Experts of a small language model.
Training: a variant of Adam for the experts, 411M tokens, 5652 steps.
Below are experts of layer 6 (counted from 0) of a mixture-of-experts language model. Rows are named router (the router's row for the expert), gate (a neuron's input weights, with its number), up (a neuron's input weights, with its number), down (a neuron's output weights, with its number) and show model dimensions 0-127. Each number is 128 + 24 x the weight over its row's rms, rounded and kept within 0 to 255.
After each expert's rows: a language model's description of what the expert responds to; "gets" lists some tokens that make up at least twice as much of what it gets as of all text. This comes from a sample of Wikipedia text that the model never trained on. Tokens count by the router's weight.

# expert 25
router [ 95 145 129 104 169 173 125 189 124 161 171 141  91 172 161 133 124 101 117 124  95 132 135  94 133 127 144 118 161  93 146 165 135 127 146 143 121 158 157 130 139 120 120 118 101 129 143 111 144 114 132 167 101 141 109 154 120 121 110 147 175 125 126 110 100 158  97 138 139 121 147 148 142 101 118 173 153 104 127 151 119  96 117 152 152 165  92 108 169 118 116  95 140 108 111 116  73  89 101 113 122 122 117 101 130 150 169 161 131 145 146 129 134  93 103 153 111 149  86 149 130  97  86 152 121 147 101 121]
gate3 [173 141 146 153 138 115 135 107 135 104 174 105 122 156 147 114 142 153 159 159 142 119 111 121 149 100 108 120 180 109 130 163 170 130 165 132 168 152 150 128 149 140 110 155 149 134 116 135 109  99 146 152 107 130 149 107 119 142 124 110 150 135 144 104 138 126 120 150 174 105 166 143 154 141 122 131 144 115 125  96 148 110 129 168 103 201 103  90  86 129 112 108 196 109 175 115 117  97 122  94 147 144 118 133 154 124 125 128 111 124 110 113 160 159 133 138 106 151 170 121 107 103 144 144 127  76 102 130]
up3 [154 106 158 155 116 107 159 149 119 123 105 151 126 120 115 139 113 137 155 112 128 105 145 128 150  96 162 128 136  94 123 150  88 179  87 103  89 109 207 127 134 115 191 105 129 142 122 163 126 101  87 187 128 121  97 116  91 131 161 131 155 101 144 127 112 133 159 148  93 138 135  92 121 149 140 172 136 138 105 115 136 116 133 118 131 120 119 151  84 133 163 154 109 120 157 125 124 117 109 119 118 128 128 153 103 121 147 113 129  84 101 125 158 130 138 172 131 116 132  98 106 122 111 182 139 144 165 146]
down3 [ 77 106 109 145 100 124 131 114 140 130 135 158 162 156  93 155 161  92 106 103 137 119 133 154  83 145 129 138 123 111 163 109 123 145 121  95 104 138  79 112 151 169 141  78  89 137 150 124 174 113 141 149 117 117 126 113 137 106 127 128 145 132  87  98  84 107 106 109 175 117 151 140 141 136 123 106 149 110 148 130  98 172 148 141 133  97 144 163 122 137 146 116 125 129 128 148 132 131 189 158 137  97 143 158 112 145 170 128 102 127  94  99 115 162 103 126 133 140  83  87 114  90 130 128  94 156 122 104]
Prepositions starting phrases of place or time after a verb or clause: in, to, at, under, after, including sentence-initial In and After.
gets: " in", " to", " at", " In", "In", " after"

# expert 58
router [109 170 145 124 150 133 103 136 158 163 148 155  81 163 141 146  97  86 126 147 134 146 120 107 111 143 151 122 143 117 138 138 120 123 141 162 113 177 156 127 115 103  83 139 109 115 117 158 188 143 124 166 125 131 101 147 124  97 106 141 193 149 116 112  82 139 115 131 144 140 165 136 145 128 115 155 111  89 127 167 104 109 135 150 125 128 111 115 133 114 121  77  97 115 108 130 122  92 101 143  95  89 123 114 140 160 178 143 123 133 136 139 102 105 111 160 125 116 102  93  79  99  84 132 123 151 110 136]
gate0 [142 199 123 144 112 147 136 135 156 144 121 133 126 123 177 131 112  85 166 143 121 100 105 166 143 136 178 129 115  72 130 117 117 121 135 125 128 148 164 123 153 147 122 118 128 104 124 136 173 135 109 138 126 171 136 128  94 148 105 104 110 109 148 131 132 125 123 152 163 141 167 144 158 127 120 129  95  95 122 161  80 128 169 137 171 143 130  68 138 108 169 145 125 114  85 125 120 102 130 135 150 131  83 131 191 122 146 131 116 113 124 116 124 112  93 145  92  99 143 132 118  97 107 116 123 154 122 175]
up0 [144 132 110 168 100 138 120 135 180 147 104 112 139 128 133 148 160 124  99 173  82 126 173 152 135 136 139 135 103 106 139 129 111 139 138 111  75 149 119 157 135 102 111 126 130  96 147 150 168 155  93 104 136 155 115 133 132 138  92 102 168 149 139  83 140 120 137 150 121 133 106  97 155 130 153 120  99 119  99 109 161 148 100 123 163  92 132 115 170 128 130 124 129  86 109 135 108  84  91 163 159 128 159 141 143 110 108 166  76  83 123 118 113  89 128 137 109 152 126 150 125 140 124 115 128 169  95 165]
down0 [139 111  82 159 107 144 146 180 161 115 123 137 139 100 132 122 102 135  98 132 152  81  72 126 102 159 150 115 110 140 105 157 109 109  91 168  93 120 135 144 106 145 122 154 139 114 148 149 140 144 155 110 164 115 125 108 120 150  91 125 129 130 136 134 174 111 128 109  93 167 136 161 111 148 147 156 144 114 155 122 172 149 137 109 187 158 142 137 111  91 131 116 141 166 149 123 108 131 142 165 108  87 108 152 154 105 141 111  98 131 106 139 131 142 146 125 101 129 149 175  79 148 111 134 109 162  96 150]
St., Saint, First, Second, Old, Port starting place or personal names, plus = heading marks and the word pieces end, ast.
gets: "=", "end", " St", " St.", "nd", "ast"

# expert 57
router [ 99 150 128  98 157 116 103 147 151 180 165  99  86 181 140 130 128  87 110 129 122 150 125 131 113 137 108 128 136 103 137 136  75 151 136 123 107 162 130 138 141  90 129 157  68 116 122 141 175 119 147 165 119 122 134  97 110  94 128 178 165 152 134 124  94 144 128 104 172 149 175 115 102 107  97 143 146 120 120 138 111 127 144 191 131 116 144 123 160 108 121  98 107 103  96  96 121 109 128 116 137 136 142 142 144 131 184 137 109 158 159  96 114 109 103 152 131 120 115 114 120  88 122 146 129 141 134 111]
gate1 [100 113 140 133 180 125  58 137 125 147 124 139  74 114 126 119 128 118 133  67  99 149 128 112 110 124 142 110 102 119 137 112 120  84 112 118 141 143 113 133  73 135 113 172  90 112 106  71 139 113 150 157 116 151 126 138 118 128 107 139 135 106 139 120 128 149 148 106 174 138 119  88 114  83  88 109 148 125 101 117 114 109  74 105 120 161 115 118 134 118  90 139 125  84 118 170 152 151 137 104 128 140 124 115 147 107 174 131 126 118 155 144 167 123 137 134 152 145 125  95  73 118 105 102 138 153 132 124]
up1 [121 103 158 101 163 125  89 137 138  99  94 143  97 101 114 140 135  74 111 118  92 137 146 184 134  93 121 114 114 140 143 141  82  80 109 110 125  90 120 112  94 107 110 117 128 154 139  90 133  88 109 115 126 147 123 129 107 153 140 152 104 100 112 138 169 122 143 118 161 172 166 101 103 114  83 140 161 134 122 143  90 147 119 128 152 108  91 133 104 101 116 101 106 103 127 129 149 139 113 146 112 134 142  86 102 114 138 149 175 160 128 141 155 119 138 153 120 147 100 108  99  81 123 156 133  95 152 152]
down1 [121 155 116 136 184 170 172 146 110 172 141 131 173 127 158 149 108 146 163 106 101 138 120 135 135 139 136 116  96 121 121 137 116 138 119 126 110 113 158 104 154 149 116 143 113 149 125 121  91 147 127  91  97 116  94 142 147  97 114 112 116 119 147 115 130 121 147 141 150  82  87 145 129 130  75 129  96 153 122 107 159 133  95  83 107 121 125 184 109 137 144 120 131 147 122 135 118 123 121 109 130  89 178  97 187 127 118 116 167 122  98 130 101 146 141 148 122 165 100 159  67 146 141 107 132 158 154 148]
Leading digits in numbers and scores ("1,200", "1–1") and short inner word pieces such as "ac", "oy", "ound" ("pl-ac-ements", "l-oy-alty").
gets: "1", "2", "3", "5", "4", "ac"

# expert 22
router [ 94 117 124 119 167 131 138 160 157 177 146 136 157 161 125 129 133 124  92 105 128 100 132 113  84 162 114 131 139  93 146 158 114 136 146 134 114 143 119 139 134 112 103 139 104  98 152 119 168 108 136 198 127 143 113 127 132  86 116 140 170 122 165 124  50 141 118 129 145 135 168 107 124 124  99 158 136  66 110 171 107 102 165 165 128 141 113 132 148 149 136 128 129 154 146 103 137 110 146 114 148 149 131 124 115 164 157 133 125 123 128 113  95  94 135 143 158 132  85 150 156  94 112 103  91 133 110 132]
gate0 [129 154 132 145 120  91 126 146 123 156 137 155 133 114 167 138 158 116 148 111 124 126 143 123 124 142 109 124  97  82 144 143 153 114 153  59 109 158 151 128 108 152 105 122 117 117 142 145 149 119  68 136  98 182 162 115 140  97 143 163 126  96  90 136 107 129  96 145 182 118 146 142 140 142 131 169  93 154 126 121 126 138 123 104  90 100  95 130 138 121  97 123 134 163 146 104 162 138 130 128 106 135 138 115 142  86 136 119 177 147 102 133 159 104 146 116 135 136  90 128 149 135 104 148 211 150 134 125]
up0 [146 108 125 148 114 119 144 113 102 142 128 113 150 110 127  82 152 126 172 126  99 123 112 140 162  94 122 123 117  71 109 125  93 117 128 148 127 112  91  80  94 171 111 175 152 136  73 112 112 113  86 140 102 179 131 164 157 113 110 103 154 114 186 131 143 118 102 141 102  98 166  83 116 145 116 124 133 125 134 151 103 161 141 108  90 125 147 144  94 142 133 150 101 131 108 119 161 128 150 112 125 166  89 134 128 114 109 126 165 129  99 101 121 169 139 114 106 137 121 101 131 156  84 127 131 128 145 129]
down0 [ 95 123 153 161 130 152 148 128 174 129 124  56 116 133 130 115 124 104 130 102  82 130 151  76 111  99 106  86 154 134 117 122 120 169 128 116 108 107 129  90 128 170 147  76 127 131 162 106 117 121 133 132 107  95 138 143 101 125 147 122  92 167 150  90 136 100 137 101 145 148  92 142 180 107 115  97 157 134 127 117 150 131 121 144 129 111 113 145 124 138 145 141  90 127 143 182 108 122  95 147 121  93 129 145 173  60 140 166 140 123 110 131 150 164 141 106 135 131 141 149 120 143 143 120 111 127 153 126]
Pronouns as subject or object and relatives like it, them, they, there, that, which, mostly in running prose.
gets: " that", " it", ", which", " It", " which", " him"

# expert 63
router [121 131 164  77 172 151 103 157 142 164 132 113 149 159 177 132 140 102  98 119 101 136 151 132 108 124 135 117 166 140 147 132 102 146 131 136 120 102 134 150 130 100 117 141  75 154 149  96 163  97 132 180 145 139 125 134 137  93 129 126 166 147 116 125  95 115  84 154 163 172 166 104 145 104  66 143 121  97 112 138 137 105 121 163 116 155 126 111 147 112 149 135 124 148 115 130 104 105 147 134 146 141 111 103 155 135 191 143 114 120 167 112 102 108 155 157 104  91 114 138 128 113 119 146 123 161 114 105]
gate1 [147 113 118 126 146  96 160 193 130 116 109 125 132 107  94 111 187 130 164 112 119 133 113 129 152 132 120 110 128 103 130 163 101 140 146 102 122 102 139 130 137 138 144 153 124 164 143 122 117 103  86 187 113 113 160 109 106 153 127 109 142 142 134 163 115 136 105 124  89 122 142  80 136  98  93 132 167 151 146 136 150 123 104 170 143 141 125 116  98 107 125 119  98  85  86  97 123 118 126 174 129 102 114 172 148 103 120 177 142 118 162 112 139 131 145 152 106 114 105  87 151 109 130 148  96 101 170 100]
up1 [126 154  94 138 113 125 113 134 146 144 160 140 152 116 136 138 157 170 102 135 125 141 106 162 124 127 164 146 185 135 103 125 170 150 136  92 147  84 141 117 134 110 137 150 157 129 147 133 137 129 149 113 108 127 107 102 139 123 106 119 149 171  70 110 139 149 100 169 184 103 170 145 136 122 129 156 162 123 128 165 161 108 103 148 133 118 148 143 139 137 173 140 115 110  69 149 131 150 124 116 123 141  97 141 148 117 160 137 131  78 166 128 138 131 191 134 115  94 136 124 175 114 148 132 115 164 111 111]
down1 [111 141 112 160  91  69 121 138 159 100 117  98 130  51 139  60 113 147 122 138 134 133 138  89 124 124 162 125  98 120  94 132 106 124 103  81  93 124 155 132 120  94 113 146 134 179 120 137 148 102 141 135 141 130 166 132 120 135 127  61 155 147 111 107 116 126 136 102 135  87 161  92 105  85 135 134 147 124 175 113  96 137 128 144 130 115 159  97 143 162 137 163 148 113  93 149 159 137 164 137 114 111 155 127 116 103 143 131 145 124 120 123 106 131 152 129 164 132 130 132 119 129 124  90  97 124 123 126]
The noun "number", slashes in URLs or paired names ("adobe.com/Xd", "Mawin/Win"), and word-initial fragments like "dis", "enc", "aut".
gets: "t", "/", "c", "s", "g", " dis"

# expert 28
router [ 98 142 148 125 176 150 130 169 136 140 135 124  99 178 144 136 115 125 100 108 139 145 142  82  92 172 118 117 133 144 160 142 124 144 144 150 130 171 140 123 172 143  98 110  94  93 134 127 171 116 128 171 106 146 113 107 139 128 134 114 157 147 129 114  75  87 117 135 132 133 133 124 124 137 115 140 131 111 130 143 120 108 148 160 122 142  88  71 169 132 147 120 136 140 152 133 135  89 130 120 160  93 136 105 123 157 191 136 101 116 120 170 117  95 102 108 131 145  81 142 126  95 117 109  60 136 129 139]
gate0 [162 119 169 104  97 110 102 123 173 158 150 140 144 152 103 141 117 138 123 147  89 120 134 170 127 158 104 165 114 133 135 156 103 162 138 111 101 201 151 150 123 151 127  68 130 117 140 104 120 125 129 113 140 149 139 146 176 122 163 130 136 122 146 152 134 124 121 108 139 139 133 148 132 170  70 131 122 138 140 128 117 167  73 159 146 123 100  94 127 134 141 166 112 128 129  83 110 150 126 148 115 128  81  98 125  90 104 150 116 148 136 122 153 158 161 153 157 106  99 119 108 126 165 155 125 133 110 102]
up0 [176 138 119 151 108 121 134 118 151 115 173 147 108 155 111 137 127 145 118 115 161 118 118 143 113 155 128 164 137 131 132 160 133 119  76  95 125 176 173 167 163 156 147  92 130 139 115 151 136 146 123 115 110 143 140 128 106 142 147 107 129  95 141 141 110 121 129 108 136  90 140 145 118 151 136  92 137 136 160 116 136 129  81 159  92  92  88  73 168 154 159 132 107 154 128 143 113 114  93 154 124 147  81  85  83  84 124 146  92 130 128 145 129 151 177 133 133 121 113 148 137 129 126 135  87 154 134  89]
down0 [183 117 135  96 129 142 159  79  99 123 172 114 112 122 133 138 106 105  95 130 113 125 134 119 109 168 123 131 113 169 151 110 137 157 142 153 126 102 100 141 128 173 117 140 160 130  79 126 168 161 154 108 110 124 119 125  86 153 134 130 109 120 153 130 142 163 146 154 114 149 103 102 101 122 113 135  99 149 131 152 146 110 127 152 125  98  95 103 164 172 143 172 130 155 132  62 182 152 122 146 126  87 143 115 119 118 144 168 101 123 124 161 126 168 134 128  82 107 131 118 100 118 121 143 153 115 132 157]
Sentence-start He, She, he, who in biographies, plus inner syllables of personal names, such as Gbagbo, Panjab, Seymour.
gets: " He", " he", ", he", " She", "b", "ab"